From a checkpoint of a small mixture-of-experts model trained on Wikipedia: width 192, a softmax router.
Below are experts of layer 6 (counted from 0) of a mixture-of-experts language model. Rows are named gate (a neuron's input weights, with its number), up (a neuron's input weights, with its number), down (a neuron's output weights, with its number) and show model dimensions 0-191. Each number is 128 + 24 x the weight over its row's rms, rounded and kept within 0 to 255. Numbers have three digits each.
Before each expert's rows: "comes after" lists some tokens at least twice as common just before its tokens as in all text. This comes from a sample of Wikipedia text that the model never trained on. Tokens count by the router's weight.

# expert 10
comes after: " the", " his", " a", "'s", " their", " its"
gate1:127123113121127134141135131085133126119107100158124119117120138088135173073091103087111144166134090143128164134118110088102138117167139118081148129109132123121129143121111115151124109166151125093118123118144136139151153110064121143126126152130151147112133131157132149158127077109147130108146155152148101094166158114155133135156125069133158081105113189137122098088145113099160140132087142133142126136132127132142138162090141110134104125124117149146147133140103159169115140163141103197131095140133147145112155143105122097143106175106116122084181164139151084085101143131098152139
up1:144098127123143122151126151112103102128097124175106120098106148104145162107105097108129151153096123159136149138118134113115121101142170127091139159089138136137122124113122120111134114171169122128142133102149144125117140102069104128162149118104136125111107143160143140161119091135122099109178180163158100129183130131150149168157121073108138113099112178142140127079091114069128114137105134151160143129143133117151124138089151087126097130110110145131156146159125156103140106143128105180116092115111118148153162123100101082163124178127129160082172156122133111123141143155129146133
down1:228077095123100195116161152063133118146137110116133108104140138136124138151134092128090091119148133140124123176123140154124089113149131131150112129180144106146073116132105120124117087090144150119107113156122135133115119154160153145142136121146177118142125110140108137133141123106065166145112145135079180139097116121098128105121124127125083134161111120169103152134120113148137151123141139101132180103082089101094111124163134114132140143118117119104133139105154112137135110136108127102106150127135103098135123121124142159113149112139129120111155134168146112130168130097161120096

# expert 22
comes after: " |", " 25", "–7", "–6", "–", " (1"
gate1:165135119158108094129121149135181126131112148146105144102154176104113129141149119168148134126096117169109089145091147122163129130142125122128097151150098166134087113156123138089121128111129163156138122124148112102089108135136147115149112199133088123140137132102132120088121142145091095091136106132154143119169099117165139161117114118154146149156125108154130133105106131128139111147105130165153101136123124102166122149141144123134112174144143144148095165139131125101131133154151161094140134116164105145107112117119104054098114178125115114158099131119176051114091117114093097140
up1:140127128149103126118110135128174136120107137169119132110133182092143131119137126143137141143113127185121116127093162101163129135126120131108121157152098142112091118147150118078100114097104179150132127131131102103112111146115138123142100223131081144153137133118129135102128144126083090108124126128161141108178096099176137174103120131156149136162131126139109121128117122122106124121119168163166121122123138114131135154150120124114108160138127146152074128118106145112149137149128166115153139123191103130132129125125113064110107162118090104145087117138183069108093117123097126159
down1:104098139137129114145095114163157164154093123094141128118126093124096110112151157134136130123093164171110126100112135152127124116130099107117130151128119110111110148138150109118144129091106107047115093128145106108131161153128121117146116140124143140146122113146127142136067112153126100129137100114133111115130174116080136127137099111133153140114169151131155134166103180154137103135075133087194168140110097178178136170138117097116146141128077071122135131163154141150114104098146134118144125135095100136126182149111102122133117110163131084164134165121120131117134153112152145147

# expert 42
comes after: "\n", ".", "s.", " =", "}", ")."
gate0:116117187134102135152151098110096134139109099105155131156124139119135124087104141129089117147124120094140125115142120117164170107107132117111114105133140139111159187146161109169102117138140149131164094166120101115164134116091160117134156125122128134169128100126126155104117127118095126103093168107122142146182067113166079102089123111133186104183128134101099139158157155134100100123120155131102129115116132112135133119093116192171146146095125128154100145081118151151099157176129132139117174146168161119151105115109119114111124116122119101120102099123132119102118119135155124134
up0:115129189139118151148143093117105149134124099103156125147124130123123112077125138130099131148124123058150147096159119118163175093134117128111114081107130127116161151152175121163113115125145163121120091131113117104120133113113147121139145138120119119179143120115126156125105122093093148116090159096093138134178080108140092119116126131158183115203152145116125164159174156144101105111126145115082125112132118121118117108108135183159150126077134142143114147091141115142095153199134130129117155153151166101145102130103135115112138100126134111109119118120140130115131110152158107133
down0:107142113134124125122125122143127126103110098186166130136150097133102094136128140110116151106121108109163145129153128093118144129136132107136136130145116086100166177114119097135136107139099125116161125105133150107118097165095156123128096109117121116121103123129073132170152122116149117120123134119118141109098125114121125127067142131109128124089144134124098174120122157131154111132100146132102136188129156100141199116133128115141144093172156135179153117119146142148144160162159160141116186135107161196095146121099135141118167104123132091167127121146139133072140129072159076110

# expert 75
comes after: " |", ";", " m", "000", "00", " were"
gate0:086161177138169105109123143124134199138119140191142103101134081165119100143118126133132111138155112111155144116119134119154127122108125136140161134121182139167113136105116174080109109156101125109144131109148103108174152083120131159106137105163151144135189157160114115120112093142121108143143133110152170178094112115120156145119149137108100112137112143163118105108084104123100139143153096147120165114098113113096120114125150137111101150122099104143142152124095088158124098139123105116112089132144149121158122125153146077139104144118125129158131089097154139114091142152144093145
up0:088158182160166104119114141129144191131136139180158113099107077153116092146129132122127101127148102103118160119120141114150126121118131156144147119128190148158118145118108166095098113136106114129128101102146082110176162105136133151092124100151143153131193160166107113137110103129130125132148123125151160178093131128106140130122158120087133096139117113157134111106083106109112145158147100165137159129098132106106115106108141135094122147141109097135136127118109089164131103143139100094122094128140128128132116121141151067118113164132131130157120069110127140114101147143146080148
down0:150123117153126135107132140135116134116101130154104174169137181138121126107164124112110129150129150148116103134133099167117132097095138144109104131155130160139118131172077085165124103083135131094103084113113119128098124124138150160118122149162108139165127137155113137129112155120153105135156113134133177162123145129093135145116139106112164146082123124131139140140165119131142108116079157146163099137091158121120113138111167155170103059138137150133197120093114154096071113117095145143130183114114135104126138102122116160110131161158137126073101138090115094148139102107135150124

# expert 37
comes after: " of", " to", " by", " with", " for", " at"
gate1:122138127094157116135138136161144086149123146176171182155110108129129147109141095145126097105090100122128135158149120131137093120135145124112101159116158152137125114170161135144090135154138114118147128092120109163092157120088107099154105115098168093081125143138109099160113161110108135106152116159096113168122121148166105105101154089137105153123134108165092164101120140108157135142118130119113119139124118113150097098141168162089135138144110141109138148109159113094099113119102123104117134133089150089090097131134174158125089166158150150110156156093132161147155159111138087150
up1:139116106085127149120121109138115080117118117153167173173150128107098162086093089135103128128113133134133118132131102111137106148120117085130117141152145134158118140188175119131095120145155142115184091084117121147125142161092115131119140132065144090123118135101118104142134155091116117145126140120111111155137119114150093107113152112181132116127136131139099141115172100136161192119129103168134129105154127131143107095120139196112118116092119135140116154120137139112115147128116149083127167166112137081108098153096171142107096148142177143094148157119103135144124155123098110118
down1:133135174083146135103128128135144130097127148133125125122117135061106128142143134124134121167096112159151128099146125113177089127129115083129129140102154096115125121148132139126108108141160103141157110133114148135137131111135099143103135116152144078132118118112122086124156137105117116092152128126100152145135111134170166109101116139149127100112126165150101143143123117116106145102107115126101171110163154126123080106152138151094144145065111140072154163178120139114084152153104152137124146129097125097081065167139191129104145176111156142142149137128072116116162120143166149117

# expert 32
comes after: " the", " of", " in", " at", " The", ","
gate0:092129091107110139095130142071116154109160122128140114171125108170074126122087132137094124139149151151157120121162102123131147124141127089107135145142132103154145156138138123150119096126111147132118131175107164145171173092122136148112143134142114074130115100118123126157173087123151095105100147127157126112148118115133119085115191115150157128164138171119091110121138120167166076122127124099060141106148147165115138138120093142104123141084110107163105133105093147135119138149099162117169139124156135101132122144122162096131124148099137118141143131139134156091109115142093080136
up0:112119056144138156086127089116119150090155151158165111134131093105116134121112121161092106156092112148144103135164128107147141147118089123111121121132146092110130108135174125159115135095131154109135076141107150164166115129102175142119150104111095090164109128105120154138132097119180111134098135108160149110153141112138111143105138127163147128140116158095082124111088107151138108135127174110092120132144156123128133088139121125129150136076135140150109110094104152147094150172118157148121159127140130118115206141107124107131138124125115089148109107134127129083102111125126082088
down0:165134098151155116095127132121132131112107108134102115131195158148139180162139117105133073096142158118113139102118160130120105118184159084127154105094132132139103139116142110106139139136124120149120118108080116197130137190132106154129124131118142157136149113107124103155094146139145111120157116148090151175123133162137131150100105111118131154115107097136138113132149162128126095116113078092144141142099108104130127128174112089084144126122134155092125139129136100081132117094164113137134107104101152117122100118107125136142126148182128155130143124158085136183124135159117152188

# expert 5
comes after: " the", " The", " of", " by", " with", "The"
gate1:122121142167116169153162076125084112112153116127167081124172098116137104147120151136096163167128084149114150149122082131126140135144080100085123121131139042120113155138138127174102119115107091182108106113140150131137144127130116132117145152136096169131158115121160160125123121079136114177088115142146122108139135141141133107136113141132132139117167145134101156127140117119136109111146125094104150125145124117147135113141117139113138080098132126129095097123090114144109150159182134147156133156152142149141161165124139120102098096111127166148073124112100115067104132119103118116
up1:142142095171099155096174099095127169141129131147156078135133116115148110134101177144091130140133117133125137136143129115143170128125088119101132111149157079076154118170117111146080090105127135095143150102122121127090151112141122145138158145141092134130141121091125138108128094118154111143099151130148120108137144123094126140106143145142164106125162132112124130150113122133162083088146125127084158138172128179142160134154095112096111133132124128140112103130123171108103120184140153131133118188177173117133166128157113121128103088112106123176076120111130119077122112121138108123
down1:141171105122115125152123124125162137148100138167094143160112110093135149120130090139146160098116122106121107107092112129170049131109144077145138111118117184156122146110142113109127108144157166133126130073145105121127133143126105135092077102132125080111158096122132161112130164130124101131110130150131138166081164129142133162146122114063133138118123112150085135121122120155143174111111134108147139161157117150114129157102136078100160146147166149140150121150154134142109137128112110113126110114149115098102150113137080145082155105156149139077103134116145098086120124157157147146

# expert 16
comes after: "|", " |", ".", "s.", ").", " —"
gate1:123108102139108158108154109104152125146136104130138108126161085135129120151132119147110143143124122094186079145123115107103139141154115072145162117166139108111137149137119122129141105129141107123173127153117141128162170087129176136115163094122093148138126125117128100127147130126101116142103166106140089143113154111154076132154154123121144125144114160113118127159136139125154123114164160101141180118118134179123117112079105214138094110123136108137106127114084163108108157097158153158163161132147123077105166137116123127103083083135139119162130108139144148090092113108126112105
up1:117131108137109146091137112111162189073132113163143147140148098157143093138130097120158123141124156129148112095116072100112124194166082095142170120171172128115125126157130114114096161123114111095114136138107062144140154134122153150095160130164093147135128093103160155124134133124161108140143115096162113136137112115130123137094114128166106102149155147109099113107142117129160124103154122117113131126141149108088100108099096164108161081082161150146113091110126125131127121147123133144097109127134163117154129136159139124132093129124114148133135127147109164107098057134115146133
down1:115125134119147122120098144134128146124108161100137108139119136130114182099122111165131141134134120109144067138130140112160134091147169145117132111124101167109104147114123136125088157146170142110160134137173156142137170125170074098155094124114154130151139131148147129115147122162105202099144126169141160154152136081104140113165080115137141118126092163131122138140098106139083086140093129094153083126122087135127091095127135119093109142122119107146143135151143090097109129114075121124112136107143112121118096137114146095145167145160134144139162104133145097089110164169158098127

# expert 53
comes after: " United", " the", " New", " in", " South", " of"
gate0:074178127116146085122133117147168089150158118153130171164179173131111120148153129138168118147146110116124123128164114115095137103103133133138105080132118128080124134194155119147140100111105121124167104127162132079123124108123150130116142111166126134120145121122148165120145138101146105111133140148131110130083113136089101141103099120141141149130173111152140133105124135127102141143111137140123104099143112121154116140127148115122045094125127122116126126132140114162116119095155176148134118140119101138092151116113168095101109073158125115160190133074108132138117155092119096156
up0:104188110120151084130128130149180098149140132145140181172195171145130120156150115127140124139156106143091128131149100122107127086113127139136110091128092139078119145200152114138149113101118123139176116128170115087123113118129136127122136120156134117121174133138146142125127144110140077107124120139120110149092118151085116155111102110135139150125145105157149141092129135115102147130109117166145106101126106116150114136126159105108060104127117123112144138131139115148119140092139176145124121117117101143102145122107156095101109081167132112146175145083093122147109175096112112150
down0:162114111091122114090124121111138118145126143178123160087119144100151161132108108110098128098121082081126144171137138121119138160116176112103131123121141186128112110103141115130119154142114155126147121163125132141127159138125086127105137128105155117153134105131138094123128161140139137141173107151049097099110084108176111148165146133087121187131137115122124137070131147119141157120086126138128096141150086124105132146151138111096127156120133137163140117171166119094147169157128105145129114155146155137178116133072128166136091111122116139113120185103116126116146132144117109115

# expert 11
comes after: " |", "°N", ":", " +", " −", " $"
gate0:127190147137127090136116127156136108150142184115128153132127140119141141140118110091147160124118109108090107130097127139121116144079122128131122161097124110107114132150115094121142164158139114136149101153132117144106116145194132127119122110094227112088151147180080106147107129144140139119136108154124175152100097156120094144148121166163154153145131114181142108087111128123112127169100171148149117146135127121155133114086124125165163132138155102102147135070106097155122168128115143105098121109122120129126115137112113126089137130144160105103106104104111091112161153119130139140
up0:092183132105124109123138121146104130114118138126162120105120155159166118142134137069153137091151122103076136108119114133119073179110123137139137130118116102148137157151117104133152166139116120132133127151138094163120140135160157128123159103108213111103151124161109120195131095156169109159185126139108150157108124156107087172130123139152123127127125135167163102114117125128107101133126162136183131150163148121117138134058085118153142109092100093108130131113110107144125157124117142114089135128118124119149130143119118127100154098138160095118141122094091142124157122139133134099
down0:186108121095153136109149094116132141106100098150145086150131151123172143116157190130142094113091179118129166094129103113149118120143125122102119113167107126160125131132141156113119128127109115102126110136084154133104173128104098129102174151103129104095084096137164181123124142101106147134130115130126122066112148117157143146091168124132131088127114155097151137123135101181128155102125121091131144138120139121136097162136126102087109112129139153116104091122142150117102167146135143165141145155100143095154133146098118119210091114139130118129142146126145165125109127130168142139

# expert 56
comes after: " |", "|", ":", " No.", " on", "s:"
gate0:135110133151087140131139094151092109148128133150128148141075141122180108114091104142153133123138104148104161144113154120136146087120149137140120179075127148134139144115096095111102168123145139137142137210138105108141111140158176113105090134105113133116116144129130100147109116158170094110103125144108112148120104120126121137118124217096107114118068118139117151087121143135112142138152146144119127125139108178096137089148118134123129152149139093123130134134077126162120123094101161095129128175128103104124134141174114161139118158170131115122087130148133125085119159138109120096
up0:106099124145103162120179087153065124130091120144119122153083167101179084091093107124131112108122138129123171144133131081166130108127143128132103138095115121132158122112116097151101150100131159123101140191142122074146103132154176148143118149124082126141142146153117108147117108132168105121096119149123117131125125107133130141153141201097097108130078121105163136122147138152119133151164137131132154136118132147138110095136123130132114151139141120121115135141075123130115125110131189100127140143142114057132105168155122165142109119160100151125113139152113140107128143151095115093
down0:132164143123151137112099139109153158140146112122134127121124120149104096126135109073112088120164109098125137133108145092170129108161133163183150134116134105135158103150147129141111076116112126080094176134155110110145115157065160068111165132142110152118126126152126137161138116144142100104144085155182136145138146121092119082140114098119152113127119111119112109122100130082138126147101100099131145148082129151140141127111128134114175109114181145142121127168113140128098165092160138137113123150121123130090075132104137140132138147162096170109109169172117139140086146120141104122

# expert 72
comes after: " a", " and", " the", " to", " was", "'s"
gate0:151143140138138096141104145155143132147101096107132125122119089147141143143173169106143118142100104074157119135105140099161122102122177122165155136095116135141132097097100154103148115165158118088113122105154111159100143133134157117133082124120132161102107182110110145105120172147112155125137144152161143122132088125157150116163182123131117162126149122135101149141150163115110151057095080168138105159146137101087090139142128139150123130089116119129150178096154120130128107097106098160122095122110153107144114129155111105153149138139170117150150161111105103116128118163141160136
up0:144133141143127103126112136138132104128132097128137112112154052146123133178160177117117121161109092086161125165111130084158178088110162078145131110125128130135164114129112138119148099155127120126172113110160118128114133135116146122104086146143095197114086172102104133124143168145123149116124166159147136112143114129136143107140181142157126144140175138151120144129170149122123152074094121138102136138138150120085129142168117161129125095106137108142108161141129110169085134115130078167099084122113163116151140137152119099124145113139133147143142132127141111099104088124122106150
down0:135149166082155139090137122113130111134138105088114084131156118092135119168144103089131127131115098151121105100104119128156132127140117109166170158115103152176155120131149119136179111173135165136110068111117094165118103112146114136154138153162150104141120128103102141153169090144100111081132145191110148117152101134102150186162132126115155104134181126107136129136156143101075134123118151140140144129086102073103108141141100130105133135126121131109124141149145106137099112114143136149072123102090141143099108140159133134111156119093120175096148131131154114126115116127138158133

# expert 71
comes after: " the", " a", " former", " as", " and", " an"
gate0:102108171131108166086172115111108124116107120115115141117164137132094136165118147098155154154132149143155142089155072136107165156105105108128155108132120094139146132115151105128115120103126141091181089099155139148102109119159185159115121152152176116103168118141122146096139126101115121159109162093151097100148144127104091114133141129127137128156147171118092132117143110169168095116153119103143153147113128145111159124101132108138098075175116126118137111082112093142149119120118122090181158149153156110134131145110122097147149113116097098131160104140142111131104093094113145149
up0:105102151131089166094171116110102141114124125127137149139188125133113107152118154073125164190123144124164123088171083153085168171137107095136137097135137102130138137125150095129144123122116141075157097121148120141143088134136175169122129149164125163133154128133145156104161100109147107140126162103137102107138137129112087134133146109148126085143123176112096130124150103157158099112154140110147160125112124158123145122122111111160146069144111150129117126081100121145132119136122155104159159168161166097114124130136140124122129130104104094118149106142130088133102089108108140160
down0:149118142168146155133099104093126107146106165136086092158126129087147133144112143105129080159109147153090137149119157133162142104147121143129138125144088169134109105147135107114160154153145131177105113097155125134154149155142087111169104125112167131114148103077115126123107166101139145128145085115163144113137091139147149141152108119085161171122120117116171122104118122157128168116084115162154114174123115172166155127096125113158110169128127150096077140115184085121123095162134110113161134099152135133116176103112124101118123132115100144145121145113160121124121108103114127143

# expert 62
comes after: " of", " in", " at", " to", " for", " on"
gate1:134141122125134120151118113178176153142129131145150150111117077135142109121118153140097164135113129134123182140140121135142109151138120145081125150109130153122105130107160180169136149156127149113131114131093122135130119125085136122117088081046162126115136153120102085140110080122091129131132118114107167132156115147145140115147160132125133133140108123114162097099116123116162123130147113127076093146130143125152130126116144130136121120143103149115127199110137139108109129134047173089133152162123118135135078151126085068141160127129144105098142160127145156180131108119104100111
up1:141139125118146109166121131146156160158107157128156152120110085147157114138114122131113140125147125101096155122125126133117101151156118148095115141112135139124133128113139171142123163170146147108147118144093108139120136106105134101135100112077152149125155145085103067133105090122084133118138106100082156167167113147159132134170158134125145144131108115128166094076109130133157181143131145129101092125128139107146115124121142152129125134133117148111128207123153139081118131123039168071110128148143128119146081162100107078135145138116157123099123129140119160166124108127115125120
down1:138110145123109171136139112130110133092100135128125087126093119134170110152156156138155083106100119098165134153128138105147151118138127099168090146135115082134106119129129135100113101109105144111123116096130111120137135118155141147117178127130141127124129164157107127113140176153119124099179075156138158101131136076063118143116114132148138107138140123116107182121118087145170115111116167115125145125169092158137102103064122118184175145109140092133132113163104121144150102126155143087109165166133155151089123151107132121093138135124127135129145130136134172104088117149175126137

# expert 19
comes after: " the", " The", "The", " this", " his", " a"
gate1:177146148130128099096098141138113126130133109140082137092141120183100124160112154148137120127131092102142098096116151109123128137113181128125121096123100129163109146124070137088100163209128103129189122124081088119137128116125167140152085100162107175092150176111149161162151152152147100108136143116153148147102093124159107158111140142146107152140125126163096123113123160146162127133118122091123130118076118112164128157152158151140110113115129163121116130141100098132083114117104141122138166154114141108134118098142127121132147113140171125124144120137162140145139153120166119121
up1:151155149132125105132095138161067132122147108094104165085117108221122120104114166120129123110101142121117096093102148101129107111110154149098168080077115128131122160116135152123132129216129105112180140148075127144138117113124183127147122094189140160129146168124133162144102154150133137137135149097135154148123096131171117140113131126150116166129165107130126124151141136110148145138136120094110122134122116109101092123123134158137118127073139135098146129161129122115105103113125137133142150152115133137149122102151165106147132123162177121096145136154154124137130128101111103116
down1:106119122163129109125108115170087132105152142134141178117125090167120154146133148120123157088123078157097111130075160139110099130136138109159145153130086084120132147128095146117105096129150125083079072161127110111198150125132118099097096114118167136094114127164135115108065130147126133120167131143165117124115155142140116129111109094129149141141138133139131134165101124135079107125132126151132141140123181157134159111123142100156126098147116116152100125126153118127150149120137132131119162144150147130129168131103140081162160143100123092166124144155129149064144165138158116132

# expert 44
comes after: " of", " in", " at", " de", ":", " B"
gate0:143140182100135108145132113128149139138146115172091175105118143130106096137096112157136137142120159093112125101146149126116135139133142148125104061109151137114141133116149117131085155141117093156152150093105094069122131146135120120138111134116128138090095166150108081086133142094160101101148143135110096130167129128150128172099174143135128123129099123161111134138100138139144143134120164151146100143095139095142148100147105154080142153133136173093110116108149157099149124108128182100119105152141102103109125120082138132096083123164083133101134145097082133109116145143179150133
up0:143137167102141102147129091131151120122136113137091144121132129122088092152091135150132141136140153139102144075133124093109123151135145162131109069119143103142131137139131096150108137160098101137161149096080142087119133154164122115127139136145128099108100150142119110091116137119174113108139152120120118081158136126136122207084163138144129109156119110152132119137130140132140162119107131129160109134073119084145156107127140181079142125132127172123098134128136129118135130115156192140120120155147119085097120110091153128101074152156102145126149146137086105080160149136167153131
down0:175116123177129134157148093106114115162087122126101134147113138134110134116090095145149141131111138134140161162088127080184097114101155109167136150132083170138145121125136119100162099099151117104127088165131145147131130096136110123132144120126139113149145146105138144144169129120122158164096095137179155100092084202112148160131126121134103131179100127130150088093071115111130125111156123110132128084148147137111121142132140090170092103133123111126101140138092112135105135164077130083114124122086114129125136140148135152117119155169145143103139138105146109160151133107149129136

# expert 6
comes after: "-", " |", " by", " and", "=", ","
gate0:150113122129094149148146116093121162105144107095093139133125147107089109122128156096134139162081112125110116143175116123110169118139124098105123099145099123178137133116140090155097104104152118127141077113114133168147148093137124150122137193109125156181108116121095132092154123126142112096099156102139142121135132097155144120132108140113169140129123187124112055142149099132130116109093138141116138111148115162118119127139141093131149099122091088129082183163104182137139160159142138113153108116159131126128119155131167116104139113118158113142151123180153102159115116114129161154
up0:158147122098123108140130136135140137119118097103098148112127162108098108129137135126159148129099109111082120144155143127116153094132159105098092115136107147159099147154114121123131101116146119162140122116102135165125134107107115121132175164086143143154091111148113119076177148137127133088133159096101160149116117091125163135123103126112125137101092173138131101099111085127084118134091150152110120159141125164146099102158141115121143144162085091139095154150150161101161134116169121133094098101131114162118101146112172135080167103149152108117158145181149102155103158076125144143
down0:174082121154134145140138116097124160145126146124114166141146114113127113173138107160144109101105132168105119116115156114116145143127125152128128165121069142149124096117123143086143112110143120146097140107112139149110078136137107166140086120100139166140141114093136132124077143139076117138128089120112157163122130118175124102159114159107161144102152139137143124117128120088127107108118107149143143117126116146093103158108146142126074128113120156133102152175156105108147149122125109147116089158111095158161104122145106134180138092149192122143100175142085102192153118125131166132